python train.py --experts_per_token=1 --activation="squared_relu" --router_score="softmax" --balance_bias=false --init_std_router=0.0157 --lr_router=0.00134 --vocab_size=8192 --norm="rmsnorm" --norm_eps=1e-06 --tie_embeddings="early" --lr=0.00344 --beta1=0.9 --grad_clip=1.0 --batch_tokens=131072 --steps=6019
Below are experts of layer 5 (counted from 0) of a mixture-of-experts language model. Rows are named router (the router's row for the expert), up (a neuron's input weights, with its number), down (a neuron's output weights, with its number) and show model dimensions 0-127. Each number is 128 + 24 x the weight over its row's rms, rounded and kept within 0 to 255.
Before each expert's rows: a language model's description of what the expert responds to. This comes from a sample of Wikipedia text that the model never trained on.

# expert 7
It responds to: Verb forms right after was/is/were or a subject, often past participles or suffix pieces like -ed, e.g. used, known, created, originated.
router [117 175 125 139 123 110 116 142 122 118 103 138 115 133 126  84 157 113 145 159 129 141 121 123 139 142 158  95 108 152 115 143 101 123 104 132  90 144 124 125 121 153 132  94 120  97 140 103 139 129 162  98 164 146 131 119 140 118 139 109 124 183 172 112 151 122 158 150 107 127 132 109 160  82 176 194 116 121 158  89  96 138 167  94 124  98 151 116 146 131 123 127 111 177 123 143 140 152 116 130 115 146 101  83 121 103 105 152 126 146 124 123 136 147 128 145 102 148  78 112 181  88  84  98 136 142 145  80]
up0 [113 140 112 168 102 137 101 158 121  99 160 172 142 102  73 126 132 104 105 124 130 128 108 159 156 135  88  66 106 126 125  95 128 119 137 161 148 108  98 123 153 163 130 128 129 100  92  95 117 125 151 142  69 148 116 142 148 121 151 133 150 138 129 194 123 154 127 107  96 122 108 114 101 140 117 148 157 109 153 177 109 128 106 107 101 127 142 115 157 135 126 163 154 135 151 110 152 109 119 118 168  91 171 117  76 138 140 120 179 107  88 128 120 122 122 151 146 144 121 114 127 149 130 153 137  95 125 139]
down0 [122 161 136  98 164 113  98 133  89 139 112 111 124 131 127 136 118 133 117 123 167 146 133 117 114 143 137 140 100 125  97 148 128 145 148 147 112 149  79  88 160 130 144 117 158 174 138 127 111 157 139 125 131 197 115 123  85 106 144 141 103 103  54 124 141  88 165 141 164  96 140 156 144 152 138 104  91 148 129 108 107 156 131 104 120 129 118 120 119 152 119 140 131 126 183 165 148 138 138 128 126 123 103  83 127 142 119 161 152 165 102 103 132 150 141 114 102 127 125 148 147 150 109  98  90  62 115 102]
up1 [165 185 145 134 134 159 102 118 122  83 100 118 165 131  97 141 156 100 111 159 107 152 117 150 157 136 114 156 127 103 152  92 117 101 150 146 156 111 138 128 146 116 106 147 165 102 154 148  82 159 119  93 142 139 150 107 119 113 135 126 136 104 156  87 123 115 158 157 109 123 122 141 164 137 128 109 142 113 121 116 156 132  95 121  98 101 139 185 137 188  91 104 140 114  91 138  93 146 164 145 117 122 127 115 134 182 142 133 121 123 159  82 110  97 138 128 115 107 122 144 172 127 159 113 103 105 149 113]
down1 [159 156 120 100 121 152 110 142  76 127 150 127 111 112 147 104 130 160 139 149 129 143 152 120 137 156 153 143 119 145 132 148 127 174 151 147 135 110 129  86 151  91 127 159 137 157 133  89 119 141 115 107 167 121 101  76 120 117 143 125 122 101 118 158 170 109 123 125 114 104  92 167 134 165 136 113 146 125 123 112 152 128 152 135 106 117 149 160 126 143 128 131 170 111 129 119 132 169 121 112 103 120  97 123  94 150 158 171  96  87 161 132 129 139  86 196 123 156  90 138 123 113 121  88  81 134 172 165]
up2 [ 83 148 106 155 143 106 134  88 109 154 121 129  93 118 119 174 122 106 141 111 101 151 117 128 111 144 155 140 132  69 127 137 154 133 105 152 150 146  93 113 124  98 100  87  81 106 145 137 112 108 157 131 138 149 125 112 149 143 115 132 127 105  99 151 127 132 199 149 113 115 100  82 148 114 106 136 138 158 157  99 115 170  79 127 141 159 179 151 130 109 163 117 119 172 141 147 165 132 105 147 120 136 110 129 127  87 113 130 122  88 105 154 123 145 102 136 109 106 109 105 140 139 113 160 108  96 163 128]
down2 [147 132 157 140 137 136 124 124  62 106 142 127 129 148 121  88 173 141 156 131 140  85 155 122 155 144 156 126 136  99 110 145 100 125 102 119 132 155  92 123 125 111  76 157 158 103 127 131 129 145 106 103 138 135 107 114 174 161 154 136  87 124 102 148 143 120 116 128 149 177 156 121 143 147 110 139 142 121 177 140 154 124 162 132 106 127 139 117 129 148 110 127 128 141 144 105 118 191 132 158 135 130 106 129 144 159  82 153 137 120 160 134 111 157 120 111  96 155 133 116 106  96  86 130 172 201 161 141]
up3 [111 112 101 123 168 153 118 139 124  93 108 109 126 127 161 168 112  88 117 141 140 126 167 134 116  98 116  87 151 142 131 116 149 159  90 149 129 158 156 148 120 144 142 112 164 125 131 105  91 120 130 165 108 192 149  79 119 107 122 137 150  84 107 115 162 150 158 157 117  87 120 133 123 112 130 176 155 112  97 125 120 121 168  93 149 123 119 108 124 141 122 158 147  92 109 114 119 126  94 145 120 107 141 126  93 164 132 128 135  91  95 163 140 139  65  98 159 153 162 120 112 126 108 141 139 133 103  97]
down3 [142 127 120 105 160 105 142 146 113 135  86 118 115 128 115 112 136  92 155 126 132  82 168 114 105  97 140  94 153 118 105  85 170 164  80 129 145 131 108 136 111 123 128 112 151 130 128 110 127  90 138 161 151 140 144 102 166 101 151 135 151 136 125 111 188 124 129 157  87 100 118 104 100 154 142 121 141 158 128 120 114 124 126 100 113  85 120 121 149 142 127 137 122 121 173 150  94 110 111  56 107 161 139 118 141 102 159 124 115 150 106 108 167 111 124 183 140 102  94 124 114 143 148 144 182 151 147 132]
up4 [ 90 120 111 130 131 145 135 137  93 117 144 140 145 115 176 145 126 120  47 121 109 121 147 182 134 129 117 137 134 160 148  83 116  91 161 108 117 102 157 120 120 135 127 128 100 178  97 137 119 124 124 142 100 138 111 105 127 112 125  98 151 121  47 118 106 115 167 149  76 156 130 120 135 134 138 119  83 100 132 146 125 110 132 136 120 129 113 148 113 121 152 155 145 109 161 176 123 140  86 122 131 149 123 108 115 104 163 129 126 102  98 119 138 143 139  99 109 172 144  69 112 146 112 155 119 117 146 100]
down4 [129 186 135  91 110 128 137 117 129 106 103 139 126 104 191 109 127  85 161 145 188 167  94 144 126 123 153 135 130 138 122 135 127 109 134 156 156 142 125 128 158  99 122 137 151  92 133 165 116 145 105 148 125 122 132  81 131 140 115 148 105 127 105 124 137 111  87 123 133 103 144 166  76 126 131 143 113 124 137 103 129 150 128  85 152 129  91 110 125 135 149 117  88 160 142 126 110  98 108 150  88 135 108 118 137 120 126  99  99 104  90 127 129  89 136 194 143 139 141 166  99  97 107 107  78 111 148 157]
up5 [135 122 141 125 135 148 160 104 150  94 124 134 135 128 160 122 178 103 129  89  95 104 145  82 177 137 131 124 140 161 147 121 182 117 124  90 135 152  93 107 127 173 132 163 106 134 177 165 133 138 142 153 131  77 113 115 181 139 145 139 145 118 137 154 136 143  88 134 142 151 131 103 150 155  85 150 152 119 160 149 138 162 142 157 131 144 166 124 161 164 114 150 102 146 135  90 124  98 139 106 125 114 134 130 126 121 167 133 142 137 123 115 173  93 166 108 139 154 149  97 158 132 130 160 130 109 110 105]
down5 [164 144 109 139 146 103 147 123  81 163 154 128 151 114  83 103 153 148 139 128 166 117 159 140 119 107 128 124 110 150 129 144 128 106 120  84 170 103 108 216 120 135 107 116 145 117 103 100  88 148 110 151  98 150 150 139 124 110 173 107 142 149 122 143 100 146 144 117 145 121 149 130 150 131 154 121 152  83  85 123 189 138 117 158  90 112 106 131 135 146 161 116 173 141 171 113 109 120 139 106 128 113 162 127 134 112 111 115 105 147 126 138 105 106 120  90  83 146 174 128 110 110 119 116 138 124 110 134]
up6 [ 90 117 175 143 103 121 124 128 136 162 106 147 110 135 110 156 112 164 140 160 146 150 117 107 148 131 105 137 120 178 121 154 129 100 103 119 192 138 128 133 138 109 107 124 172 114  78 134 100 117 169 162 108 128 122 143 128 102 141 137 125 126 110 119 132 119 110 152 141 141 185 114  91 133 128 135 136 132  99 145 160 128 143 152  88 153 116 145 113 154 105 171 144 164  87 125 129 102 157 113 152 167 173 140 169 127 137 130 155  74  86 102 126 159 106 120 160 164 122 104 125 115 123 131 101 160 130 165]
down6 [107 145 151 123 157 123 100 142 107 116 135 122 152 125 107 125  88 124 163 147 148 121 157 158 130 170  87 183 159 130 140 123 135 120 124 153 144 130 142 128 159 106 117 145  97 115  90  95 134 145  91 111  99 139 128 155 104 152 162 131 134 123 148 140 145  70 113 133 165 157 108 145  77 183 103 107 108 170 138 119 125 110 152 156 114 141 138 160 126 146 127  94 105 154 101 107 155 163 141 146 149 126  78 116 136 119 120 182 174 149  94 159 159 103 159 116 112 102  97 119 110 122 115 130  94 143 128 118]
up7 [160  93 159 124 129 137 156 139 135 124  96 120 134 127 109 121 136 167 129 106  66 144 143 114 151 100 132 151 160 129 109 156 131 146 127 133 119  96 154 108 156 118 105 110 134 121 176 123 172 138  99  77 132 142 134 174 112 138  73  81 123 134  99 101 117  78  66 166 161 123 131 143 143 130 141 124 103 172 129 166 176 145 147 115 150  90 145 105 130 116 146 111 139 138 147 144 112 100  97 139 115 107 115  83 156 142 115  97  79 151 112 123 110 139 145 105  95 131 151 148 132 117 127 147 132 135 111 137]
down7 [139 136 137 139 142 135 130 114 135 110 144 162 131 115 130 126 115 128 141 177 105 121 164 117 125 120 148 105 127 120 117 193 111 116 122  89 119 100 131 119 133 158 129 107  85 145 155 131 172 139 139 128 102 101 116 111 132  74 191 129 103 106 132 103 159 135 114 134 105 150 176 149 162 114 158 124 139 118 113 165 119 147 148 118 111 115 146 161 150 171 132 127 121 114  86 112 125 111 163 137 133 143  99 154 117 128  85 122 129 129 101 101 109 120 138 146  59 205  83 148 117 118 106 101 112 150  98 110]
up8 [152  66 119 109 136 110 127  77 146 123 127 135 116 168 125 116  70 127 146 115 147 146 113 126 136 119 143 121 117 111  97 115 116 149 125 139  98 136 167 108 162 150 129  81 163 142 127 169 115 113 110 149 119 112 102 126 151  97 175 107 125 137 111 139 149 177 108 135 145 176 111 139 126 127 146 126 149 115 154 134 137 137 111  92  99 134  90 132  98 102 171 148 125 144  84 164 128 137 123 116 135 153 125  97 159 130 132 140 142  98 184  71 180 153 136 122 112 147 138 120 164 117 139 107  97 145  92 103]
down8 [119 172 101  92  94 146 118 109 124 110 115 107 116 137  80 147 162  98 176 161  99 149 131 146 168 157 158 122 182 130 124 128 136 135 149 110 143 127 112 117 150 136  83 121 139 126 145 134 159  80 171  79 193 166 130 116 146  95 126 147 113 187 152 148 155  95  96 152 135 120 169 143 142 130 142 114 102 103 163 121 164 142 134 137 102 121 137 172 125 128 151 117 117 130 154 107 152 128 140 149  93 120  79 123 117 122 118 136 131 155 122 121 126 150 114 144 114 113  97 136 163 127 130 119 154 113 123 151]
up9 [101 146 135 152 134  89 118 120 152 137 134 152 117 165 140 121 125 139 118  83 135  95  97  82 132 132 104 113 150 140 164  99 144  97 147 143 125 116 114 116 127 138 124 147 119 120 148 178 157  84 145 128 134  70 192 178 130 110 135 179 123 125  84 135  88 131 113 151 186 152 133 139 125 136  91 165  94 113 149 125 125 117 156 125 143 159 137 122 108 143 138 176 135  95 163 135 106 114 140 136 149 137 137 155 157 119 128 127 133 115 178 149  98 130 120 188 109 111 130 131 169 147 142 129 136 126 132 103]
down9 [132 109 128 164 132 128 128 103 130 144  94 139 124 173 112 141  82 128  96 105 144 155 147 134 153 155 130 141 139  66 145 125 133 127 128 110 159 144 115 117 161 127  84 154 155 135 100 162 116 130 133 151 126 108 112 112 109 122 184 144 119 111 119 151 143 120 129 140 141 140 183 169 100 178 149 142 152 152 125 106 147 164 133 137  64 140 131  98 131 122 156 138  92  77 158 108  99  94 147 115 161 128 145 109 101 105 156 106 101 125 144 100 111 164 120 105 113 143 170 139 110 134 164 116 122 151  80 139]
up10 [131 170 148 146 105 180 149 124  92 192 137 143 146 102 124 130 153 131 124 131 138 107 136 130 119 134 110 100 113  73 129 134 136 119  85 173  90 125 141 141 149 102 127  90 110 133 128 123 143 110 146 120 166 150 129 140 147 122 147  92 135 167 127 145 130 153  83 118 137  86 108 183 169 132 145 144 164 113 125 146 136 124 109 133 134 133 192 165 124 166 125 145 147 130 142 120  76 101 154 138 126  91 107 176 113 157 127 157 114 108 131 138  96 139 159 125 110 109 140  99 124 120 178 119 105 151 115 139]
down10 [104 129 117  89 149 129 105 122  80  95 143  98 139 162  99  72  95 204 118 132 102 135 122 125 106 108 151 151 105 164 122 132 150 151 113 103 122 134  89 164 135 127 128 120 140 120 127 146 113 136 138 132 108 102 156 115 109 132  90 120  85 120 142 130 120 149 191 109 150 115 144 127 118  97 103 153 135 163 149 112 105 142 169 134 138  82  59 133 120 146 145 132 154 114 140 133 109 131 119  86 116 139 102 162 139 134 131 109 152 140 126 110 128 161 113  89 149 103 159 161 112 106 117 129 123 137 184 112]
up11 [130 149 125 152 104 112 112 144 112 146 124 121 143 159 112 102  99 160 174  99 140 162 141 150 142 153  93 111 167 122 128 100 129 146 119 148 149 158  96 136 106 143 126 110 152 112 140 153  83 123 105 184  86 130  92 150 123  97 101 129 122 139 156 100 147 134 155 100 108 184 154 129 118 155 143 151 149 141  84 165 117 139 117 134 141 186 114 123 140 151 163  76 135 123 113 143 125  85  88 144 143 163 160 121 162 129 137 125  79 127 123 139 161 117 121 163 127 113 114 117 122 112 161 176 116 129 137 153]
down11 [130 125 130  92 131 142 101 147  98 163 138 135 116 168 108 109 138 163 116 106 134 125 101 108 129 109 101 128 115 122 160 117 117 128 119 100 142 106 147 127 150 141 101 133  97  72 129 103 169 129 137  64 119 121 106  85 141 144 118 157 169 101  95 161 127 139 163 150 102  84 168 130 136 116 106 135 109 137 151 112 164 119 157 128 137 144 135 134 118 131 164 166  74 156 118 119 135  89 126 131 179 151 124 174 171 140 136 179 109  98 140 125 159 165 122 139 109 128 107 132 160 147 137 139 146 108 131 179]
up12 [106 133  90 159 123 146 145 131 131 108 159 111 165  96 148 118 124 134 139 165 133 155 109 174 156 101  83 135 113 102 136 120 152 101 122 130 106 114 117 110  77 108 154  95 178 156 114 124 104 134 111 155 111 119  97 146 112  88 107 145 161 179 110 135 137  93 143 116 136 155 127 131 106 125 149 123 102 111 125 107 155 135 134 193 172 118 135 153 156 120 165  99 141 163 126 137 115 164 124  91 116 140 162 176 123 109 141 134 145 119 140 118 167 133 155 120 153 111 172 112 148  96 140 124 171 153  95 142]
down12 [131 119 190 119  97 133 119 101 133 190 147 114 173 137 117 106 135 162 153 109 142 100 130  84 119 110 166  86 142 138 104 119  89 131 108  94 141 116 149 122 166 121 126 147 139  94 172 149 110 107 119 127 123 123 101 133 167 132 128 115 145 137 145 110 169 152 119 141 137 127 113  51 143 132 116  86 162 169 115 128 101 173 135 106 136 101 116 144 113 126 112 121 197 129 121 124  85 174 143 156 125 114 109 135 123 129 135 156 116 134 147 115 108 110 131 122 102 130 143 133 135 138  85  98 124 154 135 167]
up13 [139 119 112  96 129 166 124 155  93 163 130 131 157 148 117  67 144 103 124 100 139 111 163 103 157 123 188 111 117  89 123 137 143 159 165 117 139 110 106 129 110 161 111 143 156 150 126 171 131  95 111 103 107 134 138 161 146 159 136 150 124 153 115 144  96 135 117 107  92 135 115 185 121  86 112  94 187 125 118 171 138 131 127 135 118 135 111 105 136 153 128 122 122 110 154 118  81 150 122  82  66 118 125 126 140 126  84 126 116 104 117 109  81 114 124 117 141 149 102 163 106 107 103 124 130 117 126 126]
down13 [164 147 127 116  94 102 108 149 141 172 130 131 155 114 137 139 144 140 169 153 115 115 139 130 139 140 126 127 120 163 162 168 130 103 123  87 144 155 104  85 110 158 141 179 107 131 151 103 130 102 117 113 160 117 124 148 171 136  91 126 139 146 166 141 162 126 119 145 115 122 112 144 174 143  67 113  99 149 135 114 156 114 153  69 161 100 140 131 147 136 165 110 185 136 136  77 143  85 176 118 146 119 125  96 143 121 130 150 106  99 145 139 139 123 112 145 118 138  88 141 155 109 106 143 107 146 120 142]
up14 [115 103  93 146 114 115 127 124  99 127  98 119 144 116 109 104 148  92 114 112 111 123  90 161 101 185 124 128 146 126  99 123 115 140 116 114 145 128 146  89 148 104 113  86 119 132 106 112 134 145 104 152 147  98 158 117 165 137  91 156  94 115 127 120 132 153 170 111 171 151  97 116 134 153 130 145 117 139 114 137 188 130 143 144  75 130 142 144 138 127 107 159  99 158 109 137 159  83 117 177  98 131 111  98 126  92  90 176 114  89 123 134 117 142 141 142 109 128 167 139 145 146 116  97 158 131  98 180]
down14 [193 138 137 105 153 175 130 134 137 140 105 161 138 134 123 142 152 139 167 114 149 117 157 115 151 101 125 116 169 140 126 114 116 123 105  95 113 131 106  98 103 115 164 128 124 107 146 131 113 130 147 107  80 111  82  95 101 117 177 118 133 143 154 108 131 137 152 171 141 150 158 145 155 153 161 105 123  66 127 151 131 129 145 141 165 124 119 111 113  84 159 119 138 167 115 113 132 188 171 135 149 108 130 120 112 148 132 127 125 112 141 100  77 131 101 145 148 172 108  91 129 109 113 150 124 138 129  81]
up15 [ 97  98  97 119 138 132 131 128 136 131 116 142 127 145  93  97 117 121 152 120  80 108 120 126 142 118 123 150 109 138 178  65 167 166 129 121 128 191 135 160 134 107 124 172 113 129 125 139 150 134 120 131 168 145 147 102 132  97 134 119 132 177 109 172 106 152 156 144 137 137 128 135 161 115 105 130 133 114 178 105 107 129 141 160 103 129 122 176 146 132 132 149 159  98 116 140 142 160 149 136 154 162 127 156 137 135 127 124 168 100 158 175 133 143 144 170  79 123 163 124 129  82 117 109 134  90  93 139]
down15 [103 148 122 110 106 123 108 153 136 163 121 126 137 140 182 106 122 124 138 130 159 121 127  94 124 129 117 147 112 139 122 109 107 138 173 104 111 159  90 121 150 185 123 114 116  77 147 150 103 141 162 109 124  85 139 157 132 182 148 102 102 119 149 109 125  91  99 111 142 119 126 140 102 118 123 147 170 154 126 188 174 120 185  98 114  99 125 131 117 103 135 103 132  91 114  67 132 132 132 119 119  93 108 114 150 177 124 108 136 124 131 128 102 136 138 126 134 112 193 107 151 147 123 141 151 161 131 119]
up16 [126 121 105 134  90 145 152 127 149 138 136 122 151 101 168 148 124 152 159 146 123 150 162 115  91 102 160 149 112 116  97 108 116 109 122 152 119 128 151 174 120 159 116 147 141 124 132 188 121 120 145 140  85  96 169 125  73 166 130 124 127 114 120 139 176 110 100 108 131  93 135  84 111 107 104 118 144 194 122 150 121 119 108 143 135 157 123  80 150 144 137 153 142 100 129 115 114 112  94 144 135 162 165 147 126  83 156 141 147 143  92 123 150 110 141 106 111 119 105 155 108  80 166 109 139 101 147 141]
down16 [173 117 100 132  91 129 154 146 154 125 161 130 134  80 140 117 108 119  97 114 117 123 113  91 156  92 171 140 130 124 134 143 109 119 146 189 157 159 113 109 141 130 158 166 141 151 143 153 124 136  96  84 168 111 142 110 146 122 141 149 125 139 128 194 139 101 157 132 111  92 127 124 102 130 104 132  86 114 143 122 105  95 113  99 151 145 158 113 159 102 134 133  82 137  73 139 129  98 146 149 114 149 103 138 126 143 143 144 159 117  97 158 127  91 137  77 127 164 145 132  85 132 107 136 131 130 138 159]
up17 [135 145 143 120 158  99 111 123 127 128 138 122 163  81  95 120  71 154 155 101 107 106 138 144 160  92 141 115 117 140  89  93 129 128  95 133  97 109 135 110 160 148  99  97  95  98 154 110 142  87 112 149 142 150 139 139 113 121 134 116 119 146  77 132 116 104 145 141 113  96 119 135 120 141 135 161 119 126 133 120  95 149 110 136  83 115 142  83 117 162  91  74 170 157 120 135 175 126 126 115 148 162 155 101 138 148 109 156  91 125 104 111 134  98 158  94 114 107 118 124 108 161 116  80 144 120 167 144]
down17 [104 125 125 142  91 158 100  94 163  94 108 107  91 143 151 119 160 151 116 146 125 135 138 103 116 131 131 195 136 132 126 164 105 112 125 130 145 110 158 107 132 132 134 149 108 131 130 117  99 149 133 114  59  77 112  97 115 111  90 138 121 153 129 132 141 144 109 142 128 139 180 148 149 106 138 105 115 115 157 107 130 151 118 153 100 137 147 116 135  91 170 152 102 144 182 136 139 117  83 127 143 100 105  86 101 120 120 103  79 109 114 147 121 148 123 125 147 150 128 120 151 113 149 100 164 134  58 142]
up18 [142 160  81 126 136 110 129 103  98 151 130 127 142 123 107 162 159 154 150 130 134  95 141  77 162 124  91 150 177 139 161 123 111 131  99 139 137 110 144 147 157 158 105  93 112  60 126 150 150 170 107  97 122  87 113 125 130 130 156 136 138 114 125 122 139  99 132 147 139 136 139 136 124 115 139 161 179 147 124 122 112 120 131  98  98 129 145 142 111 152 136 135 149 161  88 123 150 149 132 136 130 122 154 114 143 165 138  85 117 152  78 136 138  62 108  90  85 117  99 134 176  97 106 149 119 147 120 119]
down18 [151 116 126 150 147 158 131 105 125 129 140 119 118 139 134 137 154  97  90 117 135 161 156 146  85 123 162 143 109  74 110 123 156 131 139  92 153 152 107 140 138  93  95 112 115 133 122 150 119 132 136 142 182 152 144 157 105  97 124  91 147 155 144 121  88 138 138 145 106 124 166 136 124 173 130 150 125 102 116 153 139 114 102 167 125 153 144 159 153 133 197 106 108 156 135  97 134 151 127 132 120 124 144 109 132 170 125 177 134 116 105 116  92 147 107 113 160  59 135 126 124  96 113 173  95 112 139 166]
up19 [ 96 127 142 106 124 140 117 170 175 163 105 108 117 105 124 156 106 118 126  96 140 185  92 152 141 117 133 117 162 139 152 164 142 120 135 147  59 137 142 140 101 147 134 118 111 113 135 132 116 124 134 130 113 127 131 131 156 128 160 149 143 100 142 108 131 136 125 109 147 173 129 112 107 145 159 147 162 104 123  98 128 117 144 119 108 127 148 189 136 112 116 121 140 155 185 113 126 139  70 174 144  71 157 123  98 152 122 126 142 120 143 115 112 117 104 138 141 126 121 128 135 117 126 116  67 172 149  60]
down19 [166 144 136 151  62 121 134 149 155 133 114 160  92 149 167 128 158 126 105  99 116  68 134 150 136  98  67 134 125 169 117  82 112 128 162  88 123 101 170 121 137 112 142 131 127 114 143 145 143 137 121 138 118  95 158 165 122 102 134 136  76 134 168  83 114 118 118 137 105 112 164 131 160  84 119 123 119 152 130 158 147 154 104 137  94 117 133 132 129 115 139 130 118 131 167 152 156 148 124 137 114  89 112 142 152 129 122 163 106 125 131 133 164 125 121 102  97 138 103 119 133 111 168 133 181 120 143 154]
up20 [114 177 121 108 133 136 157 136 133 147 164 152 110 144 124 145  92 118 133 104 152 108 144 170 145 136 140 163 138  89 125 135 100 115 110 119 148 152 125 106 111 150 140 123 124  98 163 140 132 143 111 124 157 185 136 107 143  66 109 156 114 133 121 134 143  89 124 125 128 151  99 101 142 124 111 107 117 162 164 117 171  87 128 150 115 126 144 152 122 104 141 122  93 135 135  70 116 132  86 110 121 148  63 180 100 164 120 143 145 161 133 138  94 154 102 168 136 127 174 160 135 114 143 120 117  93 130 101]
down20 [126  89 119 154 123 146 102 109 121 140 137 114 128 100 191 102 163 143  94 170 139 127 134 100 166 103 102 113 144 161 118 115  88 140 142 145 118 124 119 105 138 148 124 127 129 151 127 104  93 166 186 111 130 154  86 150 112 132 104 104 122 135 127 136 124 180 121 136 159 128 123  91 115 126 180 112 143 100 166 143 120 133 140 105 145  98 176 122 154 128 142 131 130 118 148 151 110  73 147 183 137 120 145 137 125 136 137 145 106  88 110 130 168  69 165 119 148 170 110 119 112 123 100 137 158 132 115 152]
up21 [108 150 135 122 151 131 157 126 113  98 190 130 119 139 125 139 125 135 161 109 125 168 101 153 150 121 113 107 131 167 117 169 133 125 154 125 115 140 129 130 110 132 149 139 161  78 118 107 170  77 157 113 131 103 164 114  74  97 139 125 140 143 126 103  96 119 153 141 136 140 120 128 149 122  73 140 146 136 140 194 121  98 130 136 160 118 128 142 159 127 134  75 167 188 113 101 158 140 140 121 142 124 136  60 131 143 142 145 129 148 131 124 143  97 117 110 128 106 121 121 126  90 125 182 103 132 113 104]
down21 [115 161  88 110 123 121 151 131 106 124 137 108 131 127 147 118 121 119 106 125 186 116 153 105 126 153 154 134 126 129 158 162 126 120 137 132 134  86 115 129 165 179 141 150 119 142 195  86 102 175 131 106 124 147 100 113 110 112 149 167 164 129  86 128 117 127 150 118 124 141 125 118 102 122 149 106 117 131  97 128  95 103 164 101 101 114 140 124  98 146 124 106 140 117 122 172 187 153 105  98 108 141 160 173 148 138 145 146 156 105 140 125 147 121 148 162 119 174 109 123  78 181 136 113 165 142 140 122]
up22 [131 104 135 159 114 162 121 126 100 165  92 157 133 191 127 107 123 140 136 144 122 116 139 146 177 115 137  87 202 136 130 135  56 141 112 136  97 136 140 121 117 127 153 155  98 168 120 126 125 158 102 147 119 110  98 115  97 133 151 123 118 110 163 118 103 131 161 126  94 122  92 147 129 111 101 120 106 104 134 171 128  97 157 138 100 154 146 134 146 121 113 112 110  96 138 156 103 149  82 142 167 135  97 104 139 145 143 166 165 107 170 119 148 142 153 114 149 129 145 117 161 121 149 119 144 120 105 159]
down22 [182 125 107 107 182  87  83 163 139 168 110 142 164 107 133 153 116 148 145 119 139 151  89 129  89 121 163 124 131 116 130 123 117 134 168 134  81 142 116 120 128 127 148 161 137 114 155 112 125 117 163 153 146  87 112 111 146 107 161  98 178 148 150 143 123 123 101 121 130 133 125 143 120 123 112 152 142 102 174 122 100 127 111 116 120  91  90 144 130  97 139  89 113 131 107 106 131 131 139 133 100 144  95 135 120 137 189 115  75 140 114 151 133 110 141 159 105 161 150 151 173  89 136 156 150 156 142 137]
up23 [125 119 127 165 151 129 108 105 120 131 151 130  92 155 145 128 146 124 152 115 200 133 182 168 103 175 134 124 145  92  94 139 123 146 137 127 132  92 166 133 161 117 112 120 112 134  87 130 140 124 129 136 109 137 128 132 163 123 140  92 163 128 138 155  98  97 112 118 151 160  63 152 166 127 126  93 113 161 137  95 143  92 100 158 145 153  98 127 142  69 126 165 117 101 155 143 128 109 141 121 132 117 135 144 131 140  80 202 113  96 111 146 120 148 114 128 125 128 134 142 111 122 139 123 137 108 114 101]
down23 [149 128 114 163 174 147 118 162 109 126 137 164 146 105 142 146 115 124  66 154 104 130 121 122 151  96 107 128  86 125 136  96 110 148 135 162 116 102 132 173 143 140  98 119 148  83 110  99 117 120 138 129 127 143 100 114 151 148 155 125 124  86 129 144 102 125  95  91  98 119 136 121 123  85  94  80 123 108 132 150  98 103 118 164 143 156 102 120 125 121 151 138 134 104 134  94 145 155 104 109 116 162 153 160 135 152 187 149 154 181 170  93 111 102 155 141 145 110 111 151 112 171 127 117 137 105 117 140]
up24 [132 112 126 125 126  87  99  82 169 184 143 154 196 116 111 112 131 105 107 118 100  94 148 128  97 168 179 112 104 151 135 113 105 128 135 107 119 117 148 112 117  87 117 141 144  81 133 109 126 154 127 108 151 112 101 123 107 127 119 106 102 114 126 132 113 139 118  80 155 126 158  99 122 119 112 115  97 114  69 123 150 120 115 135 112 161 120 107 107 141 155 108 137 132 168 192 154 134  92 109 135  97 155  95 142  97 108  97 127 120 117 163 114  89  84 118 117 103 122 150 111 150 126 123 142 102 122 122]
down24 [159 130 131 131 130 122 101 169 102 102  93 161 114 100 106 135 137 170 101 168 150 187 130 117 102 135 136 163 148 141 150 139 166 117 137  78 137 126 131 150 122 136 144 151  85 117 106 111 106  96  78 144 124 117 174 113 119  96 157  88 101 170 128 141 136 148 125 157 118 142 170 127  89  89 125 136 146 117 149 160 153 133 146 158 121 125 111 116  82 124 129 157 117 143  92 117 126 105 134  92 125 123 141 129  95 155 115 126 128 106 134 142 119 139  92 104 121 145 169 137 115 115 135 117 193 147 134  76]
up25 [122 179 116 151 123 109  87 152 146 125 122 102 132 153 179 130 139  83 122 150 145 147 140 134 138 139  69 149 140 164 143 132 143 187 108 128 127 121  94 137 114 123 151 143  87 154 148  90 104 166 111 151 134 111 137 145 126  95 113 139 135 145 122 151  91 141 140 118 153 160  93 117 124 129 126 102 173 146 112 137 131 181  89 126 102 108 125 116 142 114 121 144 124 103 157 105 154 123 140 171 155 108 162 140 139 143 125 106 105 182 165 145 133 139 117 116 132 130  96 118 155  73 171 142 172 109 140 108]
down25 [115 164  77 112 109 112  77 177 148 107 160 114 138 133 120 141 150 109 119 152 132 142  96 149  85 146  72 119  80 137 125 146 135 115 144 133 128 179 142 141 151 151 112 142 123 145 118 107 126 156 105 138 107 111 110 149 131 149 140 124 130 145 136 141 149 132 116  79 111 145 138  64 146 155 157 163 124  99 122 128 156 127 107 107 171  90  90 119 138 126 104 101 125  92 168 115 142 156 176 123 167 131 101  99 178 117 117 133 135 127 156  86 137 143 113 128 126 156 103  95 126 107 137 125 170 142 118 138]
up26 [ 79  80 134 128 111 112 132 154 102 106  93  96 155 123  93 118 127 165 153 139 156 192 111 121 154  93 132 123 114 179  72 148 141 126 103 122 131 154 139 119 173  90 130 136 163 114 107 122 135 113 132  92 127 114 144 127 112 126 129 116 125 126  78 103 129 161 139 133 156 115 199 139 137 148 112 156 115 130 112 118 143 162 128 132 168 119 136 149 115 151 151  97 153 130 154 115 116 135 132 106 135 103 129 144 109 119 153 128 112  81 125 160 158  90 148 167 107 124 167 133 101 122 129 148 114 180 115 152]
down26 [ 47 119 134 147 128 125 161 137 115 128 116 155 151 155 127 148 136  94 110 105 116 115 150 147 120 134 134 148  75 165 113  93 153 127 169 129 138 144 151 155 155 168 117 116 106 125 117 163  90 115 104 133 114  81 110 160 133 131 121 119 144 121 126 110  96 142 148 134  69 129 122 125 104 130  80 132 157 112 122 135 130 135 123 128 114 108 120 125 153  87 121 164 135 150 113 109 126  94 135 132 108 160 109 138 166 159 157 113 191 156 128 147 118 122 149 138 132 114 189 105 115 163 160 103 137 171  91 114]